Experts of a small language model.
Size: 16 layers, 22.1M parameters.
Training: a variant of Muon for the experts, 343M tokens.
Below are experts of layer 13 (counted from 0) of a mixture-of-experts language model. Rows are named router (the router's row for the expert), gate (a neuron's input weights, with its number), up (a neuron's input weights, with its number) and show model dimensions 0-95. Each number is 128 + 32 x the weight over its row's rms, rounded and kept within 0 to 255. Numbers have three digits each.
Before each expert's rows: a language model's description of what the expert responds to. This comes from a sample of Wikipedia text that the model never trained on.

# expert 16
It responds to: Pipe separators between numeric cells in statistics, election and sports tables, plus semicolons, ft, and month names in data rows.
router:086200139118186179136157191098105159176124129155117111159155143183064117118083152115125130098151125107095094114146097097100145163072168105078158172130169148128169142138092078114093139153099165123145072052162128153146164115155106109109132160181109151098174125198111146159116121149094123121
gate0:140232153066148111127105122200165122060134115152153135116110136119162133130096082147128167109113131175131181104175133114132130121109163121120145105097109150104112080095078102150131180124124137112129171123120112087070133113086185091113215172101094158129165138130197117135143092090133150086
up0:117145091193089128107119163109120144161158116092109076154149088140151166149181121138154120112160171143184069193109099140150144109116149161172093123151104179123108149156143197120143144101071135135058072120190127164128135108142113116133070146059147142151144143104064171113131108190153129105
gate1:129054181139137132159092070197168196117162110154067139052122112111150124194156092128162207099166083107112122113128134103128178126123139123104098114156093099101140144154145174136102147150102167118144151101181168125095132169105130149101136178149167094161164122147128094158154174107135151101
up1:111079153148105122155164100095186158105182113097103111107137145114201163133132203112129196113099158104132102121159149150086121133086170120068078139148136153124151102164126163138143180168087155069160122114153119125037102161098125136112154218155159094139108122099103115167128157142120149123
gate2:067104120133093108095103128142112090141139148141079160100067144132150077078118157110157237162129098159081129060055119150079111140100104119162117120166120134108105156216098128096121108096177129085147108080151101122102124164145136114101092115172159121135103089121156078108131140112120163147
up2:186093187122136099135147086144159155098166068125139115182195109112124179173149155123152084072209080164152103146165152148137179152116137142135100176103139124147092138093114113121129119117101129134083215148112185099101113088095103079107086087109133163135158167125095138132109141110157093137
gate3:168090143080142118139133088161063074097125072155150135082122086104157158169123159096109099120123093129117155129146088104119105165155103102167087190158190116070153121139114141118130089144113105131080064135178116127072161130053102137110120180135123133148121092114206165124161153090125084094
up3:154181169201124118149158111145160172202131161077191139216072163120112101094102082101108166129153154132132081089122186151150150084095140135094113087097108136180089157125180130147159143085146138150105119085124141096171115143169132103135104100144164128126140161114077104121133082134135139172
gate4:138134147157112141171141158131071133129166130108145092080154141076155146098175152144164078201119147154123121144077120104128118129132145134130160118115162086058186185099147152127102164121110089142103052077141123121100132146136112158134117023122082192082100123093107190085112127141141119150
up4:095122128141116120143094115152146101125114119130085139131132059115135186151118125133164120007175098108202132156148104160094152091143132106181163061120108120115109107107032119124162058115099166150132108164146129095187129137126132161104174113125131133115177105127102074127117110081171140133

# expert 26
It responds to: Single-letter starts of capitalized name words such as M|ain, M|ap, M|emorial, and closing pipes at the ends of table rows.
router:137136124137129135103096135131125185068124084125133170119148097182073100189112169139139141113131171153131099086098120186093089170080122076019096095103101088148097121086177149067104168101141103106113146125137165164175125107123129150175137162122143156120128161098128162097079157149093105159
gate0:125185140114111121192145189205135120150131150184169089193140158184123118082099147102099128094124119110124096174074176159087123157125124112150133134151145195118188146111082074077167119117104093132137111131135127148088089101179116109107126163172134116132117105095111161146121138098178203145
up0:103159171178159093129148134184168094086178160104122136136142117094097127138081146178097110101138079153152087145090151140126118195124098087158115216113113183131149163165123131083152054085114124159092091139101082143166149114130153093173179120083144156170116145113176086115142101128122160149
gate1:171157042147118140115163135160134159143106148129144127121181082094083181118146118118128153125132094117077141145122155134184151136118152081097162170111164147129182106156069145172065133179116111101159080081102097107081143173122100138131129175127202190063147137139118150108152091151135174108
up1:142165168147108074133167118075063148123120067126117156124101210098156084195123091103104141140150158118184098131139053094147124141171172134116103098092199083150134111134139088117120124107140091156112106083096146105138139130166119138177085126165071086114166146151123139129079126160176119094
gate2:115171128162148186125124112122098109123139143119111113111108145154133116054109078101124186200098131161166146141143140078151156089180121106180132183125158132157175123208120117136162148096169166140154115127148095076132155101099157126175138098212113189044095110115090147125146099137131140126
up2:104146108114102106178127079129083120129153112121183121128132148147148034100105164081113144152119143124132109089127179148100147072070154123113145148131156134171101136148150129113098141146177155069112109144194093125127120067106130107124206163174095131184067131153121131131178093054110076130
gate3:139092138091157099137094111090162152182128092159172182146088167016091133068075133146104130128128127148162095120098107139139157102095100132194143137126106180098096148202140138128133109150168129137132112157113081068116100133064133128152113146093209148126130117134104137108146069141093143125
up3:149202151117162076148160119159202185105103120122086124163150126124173120144150141032175136139113112109190155146084161069071112113147105150108104123111098130114106176116124157185081149146152128130152085126158131196097134129169127151077113169105121111145152145151131080110162070158146130138
gate4:092146125116126088158129096083137092083057139196092073158105099089124153103136151106124154120158127104102105106068118110164151084181146119161148115158038155088168088112150113111162090143075119163144137122060085067113146142070136154105135106085149080100153137106163102140122162160154135134
up4:187078112157148190088179139118155149188132127112139038103105163079110098141140139108104103101113128161109147148108152136152168093156146193174143115172151066126093158142150158219131125087167102124133125185146140172173133105167161103162109148111181150149111150119137174159129108139110138161

# expert 15
It responds to: Capital letters of country codes and abbreviations in sports results tables and lists, such as C+H+N, E+S+A, GBR, KSA, plus dashes.
router:097139145123082089148145125111153156089085181132167112154158174152169156143145131192160138160121127163141145047177079135143140146056090100156109194122116152118137116118133100113073109117096175107154076180133157132102146157126146170141156171068087107141172121147102062103093143068098120130
gate0:169146135181126126130075126128137163070082147187089126075136134104154151079121111155096134128083112168142117103145198128117108111050108113162159123138120104111143149104143104122215124104076163144123111163113112164136089065134119093118040140123158128105071154119108056146153109105143174156
up0:118107162167160175170154154141149152153171154062150157146172121133114115112143121129136142086128159093144103125126006051117130144118101214124128147181127143144122125135152113141109117128130120138166173076173133169130130154141156089107084081168076183167188140112100141136150087104103105110
gate1:163083149121158154115149082197122202134176134144180174157145126139073140163112072056154153106137141130118157079177122101129157109123115168157055131110159141144117135123124110140116107158142123083142105095130122135077133089116065117113145136177075073115131194125089082148114130062166125102
up1:167178168123162083107116158095122152094113134123128110163115122098117143126153157045139150143120144128157116149193198175143155093147095133117157082152156176143120121101114138059147130088215145151105149107111041150117155056134066162118141077116100079096139120141093108162138156128147108125
gate2:117118154111092128137129142146144112148159103108149139121136075126131168131179077062146065063164124106124159159141089095165102117105110177146176116157160164138125135078107134144083182161168196137181151150114071123189145086153125121136115137171162189130083090126176098065137155181118115128
up2:138210159169084148086132143134145142120129100077171124053159089080122176143111164155130138124170196102127166142158101164121111131098160168117178100126171165170103055118134088106131111179118133126142132139135110146092094131161119182076117085045123132164095171142122147091112122115147164100
gate3:183077180184127049185131048138079134130075137148123083117127149106150158111144113106143135113107081125116185135166177102159133114141129094133153151157140154148161130139112131111112106162091161117151138193148110092144152159153078100129105143176140069104159159166185133082143147098098200131
up3:105145114102118185112150114084097086122149178084139180162135115137118118182167157138141093180171136160110131101045093180050105097152119124118103053091145079180100145152131142098135181091165150114091121091130142146157155123145159113135114170064104107122088092083103142123108155162138094154
gate4:163163134137084127141195156113092085109192082185113146127121120160108138136104150138109205190122106195110116132134180118126092118168153153164101138100061091127132080084115157127153154164143174182135108075137146117110109155186123130095083121095162100101090120104143159132149173096090090170
up4:094153124123123144132090103160120131163108165074144107133129144095176122076133120091202104118177142096148126100093121116168104132113091173082154140099096130118184178115092059096145096152127095144100158175126090109123185148100109146194139088105086095168125183170114098141110080195137082082

# expert 5
It responds to: Mid-word syllables of Indian, Bengali, Arabic and Japanese names in credits and election tables, e.g. G|ok|ul, B|h|attacharya, tal|uk|s.
router:090140159162143102154078131104149183134098109127176124100083095085138100112126163146155144174161128098065170178150106143150192109082135136146161120140138089093116133098102111174152109147157115174073096140110096157166065087131113141141056106129173158101177140206134119140121167102166070138
gate0:162096075139160156147118087104127124102198163154191104161127126149110147110173131161076134098181141167143162170108129122126159097112117139130176079112188162123165177105140121123171064104145061149135156181181184126149066169119135115170117120145078166124106133156096128110135185078128133128
up0:112143110124128143118122186065164164098076142125119133084081140090094121110092095089230110158103106057094114080188128140098131132148109123168082213119105144146110098099141123151153106135157146100140151130150146104051150130139114119154097183082164115179149072096104153148111114124136114148
gate1:119130112125167111127076160111077150146133095192165147160149079135124149125130120153166139164147159135120186097101113064143118143112123087094127170063084207122155164097138181200109105102121055146129080156121109123146126094107140123142167151212141138156129183192122125154138160151152152145
up1:096191145143145071124128098109117103195163091156166121139154160135157158110090131175156149146113074071093200116120045131113101125175077148136131158105065136134148183110142076121116134100111098137109156105146157113096160131156098119201118124126170118173131143160136127164081164178164091106
gate2:163079115140111108134094185083146112105089102155150072188108149131163138127143094112137105130132129185128152105160153148129145172116157100143106127103102151149119130123115110143139194137069148126130157156109057125062160078175163171097150081181162082144218069101126141151168136142187134150
up2:169140125079131151161155188120150121098107138086097152126139151203134128106173079113142135195197119088142118206179163093134139136140145147088106110081103114141149180134109129087109097087132070164129121180112083148135053174149105142144185105132161123100172150138058120154126121146113148125
gate3:106163143090158106081144077067124155136130159096144122132095147103139099116114119118128114082084140121087113133125122184113152088155177116097107112066072117158181083093121069175159097099113148081104071158182168168080147107139142158187115139132184105155086117094138145147170104104078096177
up3:104121047161056128099122146135156119119136125158129136122195110167103086071170149128108097163175112176177100148129117090137141187128140091140118147201142076154114111126131162159120122098096118181117118151096120141156084146111149119076127102144116161119144082137078157100101177201169200127
gate4:255159116096108117117137129110233108136149155158124164155148093145109172148157114147163135121152146061118125161065109135172129133104162079174074080121129148157116093128084108095122159138168124145128155085112144157176140096088084161122152141119070139142134125122115141119143112142096103093
up4:179140136167114176101165131146177079117159117111149170152132089118117136196176161152130179097081195081136128131121160102165165133130132193134111093148099172121141112134077193107182149112142136102113174152127131191156205115162095179128149097159092103148123145191105137117150115155123111158

# expert 28
It responds to: Capital letter or first syllable starting a surname after a first name or Mc, such as Mc-P-herson, Thomas H-utchinson, Charles B-owdre.
router:134117119146138159091127198119170146126105140087153186082164113094108103079078153175132192146103098135064111151151084110141118180109139143166123132093187136142103128169094133141144125149118142143091147137236170154126180163114114098139112063132180101138127134116148168121112147114075177171
gate0:095108134171124133185152156200129140133121137131144194107116153145132085169136081116059156130115122117135101147130186111081133076140120149118225123131133072125094138158101140175147133147104197089086125199118140172057149104159147078136126176116148074112136096125112150107118124161099114168
up0:122083170169120123155194099116124155104099092117156161103162099084091113129119091151098185117118108089123150133144126064097172096110111090150152159111125071116085155168132110103166099179137142136116075176125122156176123091235096129148122185123157159121155164092113181114139123123081131183
gate1:087154083126123082125136138131138173171130135159128159127121166110145181111204127097114123140074128123102105130172095126132068110163087139092130117110185105114124088118104075126146126104129197126141182112114206115112168167127096157159142114094098073128147215113088139171116058118160117071
up1:133169128139147170134122104132110123121105093072171162121056119101175097138120072155125125087206115107137143086089098153156144107148139161163159149103104079113214087135130184105097122139136115150100137091133143180105066111174143168177138139157111115137058083088121152194128144085147155128
gate2:103155136163163132181119071129172105108094163097192084138123119137176132200109120197156173175167129072121094171057142155111169166152101157128147156148091107161141166116144129133100159132144156108141133159125120108112127100170067119136092150131113075117087146127145137183041148118148086107
up2:102101119138146116183130115147131141148131144116160178104147106174105131160092108151137162144136179095118118219108128112143168096108146170151084086170177122200162195105149082129115109129108164103103125146183066185181086157149119185149190093099125120108133134154153125134155153193090116143
gate3:184107135101152139143152147150100098137190163139060174135072090146145095171068152098117125151100151158114104142150164156151160131137095146090131106112099070123115116154102144138090168085151142156080109186181117102114108104038150100115162088157128129107178160105095126168100109159196138175
up3:089161162131141145092082127112113143142233130144155189109145136184114163123077079111119115091106141116115148125143120106113125108147134094162185089113116109146147142097120137145194103156129180191142110147144173075118203087093164158121087210131142107116109125099153158121158139163126086073
gate4:137117136162128113089197151179086152122084141157168101168138101120124181077109075068124142096147125141132092146151116024101138109133141094091123180150157149116135119120085196107171146116149120091124152159180129153152083116118138115129134141156155103149182115139100112127058222158138126101
up4:112101124128127151145072117196132119172167153150125130130144194115159145173157170088034156115157132104152152191150164080178106123121131123111101128154171118122069126126105138191125098056122131116103172179130148120057192134114121108122149081127171102130085129131099177140158110097117168117

# expert 19
It responds to: First letter or symbol opening a new list or article entry after a line break or heading, such as names, dashes, "=", and compass words like South, North.
router:121078168170164129067081126117109182077122077108112170129142119176067124164155157132148130126122159149122114108104098201080069178081118137050077107096147125098089124104191141107110184118130132120133135089141210181141104135125117137139119150117156176107137136112114150098066134118137112148
gate0:167138129080162143161132113115148061131094132169154159125078104108196124068079125091130230147171113140100135129145089139126124142156144062153129161114091128113162098164091141084149081125082170123152096133103105078120135088143128132177140139130150116192175127151168057143138088145124164097
up0:152134097118079133103149147097182154160127117098086167165097164151166132113143121147140151150153116096163081125114120061137151117187144108156156141128111110151091198089211146151120125166129086145134146188120103136123114134159121151084130126079156032085106095114105202066122112072142145113
gate1:134159141099147163146143159150154130179117191111126148086108144074171113082109096127102107100117096163150201104089129136143139163102125105175141145153186123105195166140135117111155122142107084174123175145106165156104149107121099127170183066114158175114085100151173120155134170076136059061
up1:123139122152086108172130126098158099137144129150113175168141152136166143122129118090106104181146119089172105197112152128181163082129081129079106139057070180128107186096119171119132100091116133138084159066130158117137066189121168217161114166100109097145135086130145100080140111130154132128
gate2:108133108108109158135138163101128065175109119127164099097128149142125137077137139102110098123082064124130145179139163079103156148152150140134121141178074134200093130080071146187162091180154173156191173127168102112099184138171163124150122139144159100103118167142087105191159065114123141146
up2:145132116158144107119169178167138144152162090085130162151177131159086131177040149121158130097155136119144130203123146082101105139090168124111109108192156122129150127098078118088165137067151097146091038106145136093120143067154135116084133090153163122134082128109114112153072171125179107130
gate3:087135096137070129144122129205110142165124213138163137126134166068132165137133121165180115150111102123044137096181146091205133123174084186151142108140127103113147089146134120121159076186150081095123124129142115100106082079110159102109149116144170141069134145145118137111082136115173154106
up3:095148109117143112097137064100157081102141158126111118149124079166128088121113167140087140183133134149142176139123130130096079162136092193136114100072114167139135117172148138116194124087093097070126100152095107134116143102074128130139098091101022079154134147175139107093154147207173137149
gate4:151160121094180115144140089152161178128112151094119150136136130091137123111155134118074138152103069193174181183172194114157184108184145132177177145191114099101135118149128140151121125145180149185150115084124140106122129144084162125118084137139094101153100038087131108117121100098159183112
up4:080162093172111087125056095160134078066108196135206121178164151085071105138144111105169083186152139170145129153162125156119134156161085138134130095135108122152138095193144147161155112149113123106111118108104118129121104169084117187061157147117104123135117119078165165070148104122133139135